From a checkpoint of a small mixture-of-experts model trained on Wikipedia.
Training: 800M tokens, 6101 steps.
Below are experts of layer 3 (counted from 0) of a mixture-of-experts language model. Rows are named router (the router's row for the expert) and show model dimensions 0-255. Each number is 50 + 10 x the weight over its row's rms, rounded and kept within 0 to 99.
After each expert's rows: "comes before" lists some tokens at least twice as common just after its tokens as in all text; "gets" lists some tokens that make up at least twice as much of what it gets as of all text. This comes from a sample of Wikipedia text that the model never trained on. Tokens count by the router's weight.

# expert 31
router:50 44 47 40 52 42 53 47 54 42 61 60 41 52 53 46 55 56 60 36 41 35 57 49 53 44 59 59 45 48 56 43 66 47 37 34 45 45 39 35 51 60 53 59 42 43 55 44 40 58 60 60 40 29 26 54 52 47 31 64 48 38 43 53 55 53 42 44 43 48 51 59 62 62 51 29 42 62 55 52 51 52 31 68 56 38 37 63 37 62 44 64 44 51 51 42 44 50 69 41 43 44 33 48 61 59 33 45 57 60 38 40 39 53 53 42 53 51 63 70 40 51 69 53 50 36 46 52 30 37 61 23 42 43 66 60 55 53 59 40 51 33 61 43 52 65 74 54 53 67 38 50 41 47 55 63 51 50 52 49 55 54 52 33 57 36 64 54 58 39 37 44 44 44 35 75 49 35 64 39 44 48 38 48 42 67 45 64 46 58 53 41 65 46 38 28 59 51 67 61 46 60 38 53 38 30 48 67 52 57 49 69 50 61 49 59 33 42 54 27 62 57 52 67 38 49 44 45 58 60 51 49 56 57 54 60 63 49 45 56 47 52 48 64 50 44 42 46 48 46 68 53 40 60 48 44
comes before: ". ", ") ", ".", "-", "; ", ","
gets: "A", "R", "P", "L", "B", "C"

# expert 18
router:54 61 39 34 60 48 66 58 55 59 51 49 45 45 48 57 61 54 30 56 52 43 51 51 65 52 50 36 58 58 51 50 60 52 51 50 63 59 65 32 63 40 41 42 45 31 61 59 65 60 47 66 52 50 54 57 37 42 36 54 45 40 27 58 57 45 44 46 43 54 54 66 62 70 51 43 27 50 27 34 63 46 45 40 36 32 60 35 61 55 53 39 51 48 41 61 44 47 45 58 44 39 55 65 56 60 43 57 66 60 50 34 36 30 61 56 51 56 30 58 45 62 45 66 42 32 53 64 44 49 37 51 37 50 48 58 46 46 55 43 64 53 48 62 66 41 37 40 52 58 65 34 52 55 47 47 52 44 57 60 53 38 46 46 55 40 34 61 59 62 57 30 48 60 31 38 62 66 54 37 47 47 73 51 56 44 43 54 52 48 58 39 67 66 44 55 68 70 49 50 56 29 58 45 56 50 58 44 68 63 49 60 66 56 48 66 53 63 46 73 50 32 51 52 58 50 42 51 60 39 57 51 47 48 47 55 37 39 67 48 44 46 46 68 52 54 54 48 46 58 54 40 57 57 43 65
comes before: "the ", "as ", "than ", "a ", "his ", "including "
gets: "of ", "all ", "including ", "such ", "other ", "more "

# expert 147
router:53 34 43 48 40 48 51 42 40 60 42 50 53 48 28 50 50 43 43 59 55 36 47 43 58 49 46 35 55 40 50 42 48 56 63 51 33 47 29 47 62 53 41 46 56 51 65 43 43 62 57 57 43 48 49 61 47 46 59 45 57 56 59 41 47 48 41 44 61 43 52 35 52 39 65 40 45 41 35 45 30 47 59 48 36 52 53 31 27 59 50 39 45 53 44 59 60 68 49 74 39 50 59 49 49 50 57 44 42 46 55 41 41 44 60 52 37 50 30 62 49 51 54 33 63 39 41 55 43 58 50 54 59 51 40 36 47 62 53 34 53 33 61 41 58 37 64 57 55 47 62 51 60 54 49 60 56 61 51 59 37 36 62 64 52 50 56 58 50 35 57 69 55 37 72 60 42 48 35 40 34 54 46 46 56 43 53 27 67 45 51 44 45 29 41 46 65 43 53 64 37 62 70 48 42 37 39 66 53 49 38 41 47 42 39 59 28 37 71 65 63 41 50 42 33 30 46 53 36 68 62 46 41 29 57 51 42 51 61 40 59 63 45 53 52 48 42 45 47 61 62 63 49 41 37 33
comes before: "| ", "|", "; ", ".", "–", ") "
gets: " ", "0 ", "|", "1 ", "0", "3 "

# expert 202
router:56 65 46 32 49 49 44 55 57 40 35 52 58 51 52 57 47 54 37 66 45 47 35 43 59 57 28 48 46 61 34 55 64 61 62 41 66 51 57 25 60 58 42 48 44 56 58 54 58 47 54 57 47 58 52 42 44 49 55 40 47 63 42 64 60 54 42 57 61 55 47 63 50 60 46 47 55 57 49 40 38 66 54 41 34 40 39 40 51 52 39 51 38 55 40 53 56 64 35 33 40 66 44 53 37 45 45 55 62 53 47 47 37 43 67 52 64 62 26 42 64 48 43 71 42 54 50 49 60 38 39 55 39 41 50 30 66 55 56 39 46 58 39 58 36 63 40 45 45 67 65 64 52 34 50 36 48 57 67 59 60 49 44 43 36 54 31 55 50 66 57 65 68 43 41 55 65 48 53 48 52 46 43 61 59 40 57 63 80 35 48 62 38 46 25 47 52 49 45 42 33 45 53 51 61 47 54 34 62 46 54 52 59 46 45 40 62 38 68 55 51 48 47 58 58 44 52 47 57 24 46 52 46 51 41 44 39 27 74 50 64 39 48 43 58 53 61 47 41 52 41 36 66 54 39 54
comes before: "a ", "of ", "the ", "well ", "an ", "as "
gets: "as ", "both ", "all ", "one ", "other ", "be "

# expert 81
router:63 41 38 46 38 44 45 62 60 32 43 49 34 35 37 65 60 47 58 33 51 59 42 38 53 37 46 30 53 48 48 53 46 52 72 50 50 38 53 59 55 52 54 46 52 55 57 60 39 58 46 64 48 46 48 36 76 41 53 57 34 61 50 60 60 61 55 51 57 61 42 57 55 55 62 43 66 64 32 55 40 51 46 47 55 52 48 34 52 67 51 61 38 48 39 65 53 49 33 46 46 38 27 55 53 45 54 38 58 69 30 46 69 61 39 40 60 40 37 29 56 44 39 35 41 46 67 43 62 39 58 60 30 57 43 33 60 59 48 41 50 68 50 63 37 38 42 58 65 70 63 48 49 59 35 44 60 47 38 52 52 30 39 57 41 52 41 58 53 57 56 60 51 30 50 53 38 66 57 57 46 37 53 67 39 57 38 52 54 48 45 56 40 56 31 39 49 42 41 48 61 46 53 35 47 45 43 34 44 52 51 40 55 61 51 64 51 37 42 78 47 63 46 42 56 51 47 50 42 54 56 55 45 44 60 48 48 51 69 53 60 50 40 53 49 43 47 49 64 55 66 34 43 49 53 62
comes before: "of ", "the ", "he ", "they ", "it ", "year"
gets: "that ", "first ", "which ", "this ", "only ", "same "

# expert 55
router:55 64 42 56 54 64 49 65 55 46 36 43 47 39 55 63 56 65 61 46 51 53 21 68 63 46 71 41 54 38 67 57 55 54 60 46 63 70 56 38 30 46 49 63 52 39 47 59 47 54 71 45 52 70 51 58 63 64 61 48 58 46 53 40 38 54 55 46 61 48 67 34 46 36 31 54 52 66 48 41 65 38 59 72 50 40 47 64 54 39 68 48 59 56 40 73 45 37 55 24 57 55 42 52 43 53 44 39 39 47 67 54 58 34 44 44 50 50 51 44 42 46 44 46 62 41 33 41 36 43 55 35 57 46 37 42 41 57 52 46 67 59 59 34 64 53 69 64 57 47 44 41 49 54 39 41 47 68 39 55 33 51 68 44 49 62 32 58 41 62 38 62 56 43 48 61 52 54 53 56 43 58 48 51 49 49 41 55 44 47 47 44 68 46 44 48 48 60 42 59 57 48 49 50 44 48 43 48 56 20 48 55 48 50 44 43 50 55 60 42 53 38 48 39 56 34 50 51 52 40 41 54 56 36 46 51 51 45 60 36 63 65 47 36 38 60 38 50 55 57 44 50 60 49 69 26
comes before: " ", "0 ", "— ", "1", "0", "2"
gets: "| ", "; ", "m ", "mi ", "km ", "mm "

# expert 230
router:55 46 41 54 32 62 46 43 52 66 55 59 39 49 53 69 52 48 46 41 66 45 42 53 58 50 50 60 59 54 55 50 35 29 82 55 52 73 36 39 26 45 53 62 64 23 46 40 68 53 56 59 46 57 43 56 54 67 48 47 51 59 47 31 32 42 47 58 48 52 40 67 55 54 42 40 52 47 58 53 61 45 59 41 50 41 50 60 64 51 39 63 54 37 45 64 63 52 50 50 50 60 47 51 66 67 50 47 62 43 49 47 36 63 46 34 47 67 59 65 60 34 47 32 54 40 46 44 40 41 44 36 42 41 35 50 54 65 44 44 57 59 53 38 64 64 57 60 55 41 41 45 39 49 48 45 59 49 45 41 43 48 76 60 59 35 59 41 40 58 39 43 33 59 43 63 39 47 51 58 35 37 48 34 33 55 53 55 46 62 65 67 50 29 44 44 34 55 43 42 54 46 47 60 61 43 55 51 52 42 43 54 57 42 48 68 53 39 49 35 48 47 50 39 70 41 40 52 37 55 54 47 61 55 40 42 41 28 41 57 55 38 41 59 56 44 35 40 60 49 42 57 44 47 68 47
comes before: " ", "0 ", "1", ":", "|", "1 "
gets: "| ", "|", " ", "– ", "; ", ")"

# expert 175
router:45 37 70 50 45 41 47 59 58 33 45 40 65 64 53 67 36 53 51 55 59 57 54 60 37 36 54 47 50 33 40 46 51 29 58 61 55 47 43 55 51 45 58 37 76 49 40 49 43 60 38 36 75 56 52 46 65 48 43 62 45 40 27 34 49 52 58 58 61 68 52 52 43 39 44 58 55 44 46 60 30 44 61 48 64 52 44 67 48 37 57 61 42 69 67 56 44 67 61 23 41 52 54 77 61 44 45 66 27 40 43 59 57 51 57 54 47 47 38 34 46 60 52 62 54 54 51 57 51 48 55 56 44 45 35 59 46 59 49 67 52 57 49 47 60 66 55 50 63 52 57 43 58 45 34 58 36 44 46 51 59 50 47 43 65 35 59 55 49 43 49 33 48 56 56 54 51 42 60 59 42 36 54 41 38 57 63 48 54 50 65 63 55 49 67 47 79 54 42 55 48 51 51 39 42 54 63 59 36 63 54 58 33 50 43 42 26 52 57 57 54 64 39 50 46 50 55 49 37 48 55 49 60 63 45 55 30 53 38 40 44 29 46 30 50 57 51 52 49 46 62 53 43 42 47 47
comes before: ": ", "\n", "/ ", "by", "N ", "classification"
gets: ": ", "N ", "°", "information", "_{", "classification"

# expert 6
router:55 51 46 59 57 41 47 45 40 63 49 61 57 36 32 48 41 37 55 46 44 47 53 55 54 39 59 56 63 29 42 46 62 37 53 52 52 36 41 53 53 67 34 57 39 72 44 56 39 51 64 42 44 53 44 53 64 39 54 63 32 55 30 46 61 66 35 57 50 58 62 48 60 46 47 31 38 50 52 50 39 35 45 61 51 53 55 61 39 55 67 68 40 33 33 55 30 59 55 48 51 44 41 53 44 51 55 42 69 54 45 44 43 35 49 51 77 51 62 46 43 48 67 51 85 37 40 38 52 41 61 47 43 58 59 52 46 62 54 38 57 52 58 51 37 59 53 58 54 48 52 56 37 60 47 37 53 50 56 51 63 34 42 31 31 56 45 70 59 48 45 37 40 38 60 62 53 55 34 55 43 53 39 27 55 40 42 56 58 67 54 47 72 47 50 50 44 45 67 60 50 52 54 68 43 37 39 50 40 43 62 46 61 47 57 41 27 52 57 43 57 63 66 57 59 33 39 49 40 65 56 46 45 52 47 41 64 54 46 57 39 66 56 49 38 55 59 49 53 48 67 49 49 48 44 41
comes before: ". ", ".", "-", "uc", "/", "_{"
gets: "S", "C", "A", "P", "E", "W"

# expert 77
router:67 63 38 62 49 56 46 40 56 28 58 43 51 43 51 63 40 62 49 44 48 43 39 61 64 46 59 31 59 33 61 56 47 37 69 54 50 74 45 49 36 40 42 54 56 57 59 53 55 55 66 61 58 53 44 56 34 44 63 43 51 58 51 46 46 53 50 42 58 46 69 25 46 55 37 61 59 65 55 38 66 47 63 70 62 51 45 56 48 47 57 63 59 45 39 58 40 58 49 45 58 77 50 47 36 60 39 36 52 56 68 44 54 40 36 59 45 61 39 59 35 51 46 43 65 37 31 37 49 42 59 36 41 50 27 47 44 62 42 59 52 54 58 33 47 58 75 56 61 52 43 44 48 42 38 48 55 55 58 29 35 38 67 48 47 68 48 49 46 60 40 72 56 30 67 59 66 57 55 42 39 50 45 44 48 45 48 52 53 57 49 53 55 52 46 45 60 66 40 60 54 72 44 49 45 47 56 53 54 47 49 56 59 43 53 54 56 46 62 58 43 53 39 43 49 36 38 45 44 40 47 46 47 29 45 40 58 53 53 27 65 45 59 44 35 43 42 48 61 53 47 55 64 41 55 33
comes before: " ", "0 ", "1 ", "— ", "+", "0"
gets: "| ", "; ", "|", "0 ", "–", " "

# expert 179
router:54 39 42 60 65 52 60 57 56 53 47 51 36 39 55 57 57 47 63 54 34 81 51 57 60 52 37 74 32 50 75 45 46 36 40 54 55 61 64 62 56 41 43 48 58 39 60 63 64 43 52 64 61 63 64 48 52 59 55 55 47 40 34 55 63 61 61 44 51 38 41 63 48 53 54 42 47 64 43 46 62 70 51 35 33 35 44 52 49 46 55 53 67 54 51 58 47 55 71 51 39 41 63 40 59 48 47 55 57 70 58 46 55 56 41 44 46 30 74 36 46 57 61 44 41 58 52 57 59 41 50 57 57 46 33 68 69 49 56 42 43 42 46 55 35 41 40 56 47 41 24 45 51 51 71 33 60 49 67 39 57 66 61 50 47 25 39 52 55 60 41 53 54 57 47 46 39 42 56 38 54 48 51 48 55 57 52 52 56 57 60 50 56 30 41 35 47 46 52 36 61 45 45 46 45 41 74 47 62 56 51 59 59 42 46 45 34 53 60 57 58 41 39 45 48 40 36 60 35 58 47 51 45 55 44 41 52 55 37 34 48 69 52 55 56 67 44 48 39 52 27 49 56 61 54 46
comes before: "the ", "a ", "his ", "their ", "its ", "an "
gets: "from ", "on ", "in ", "at ", "of ", "to "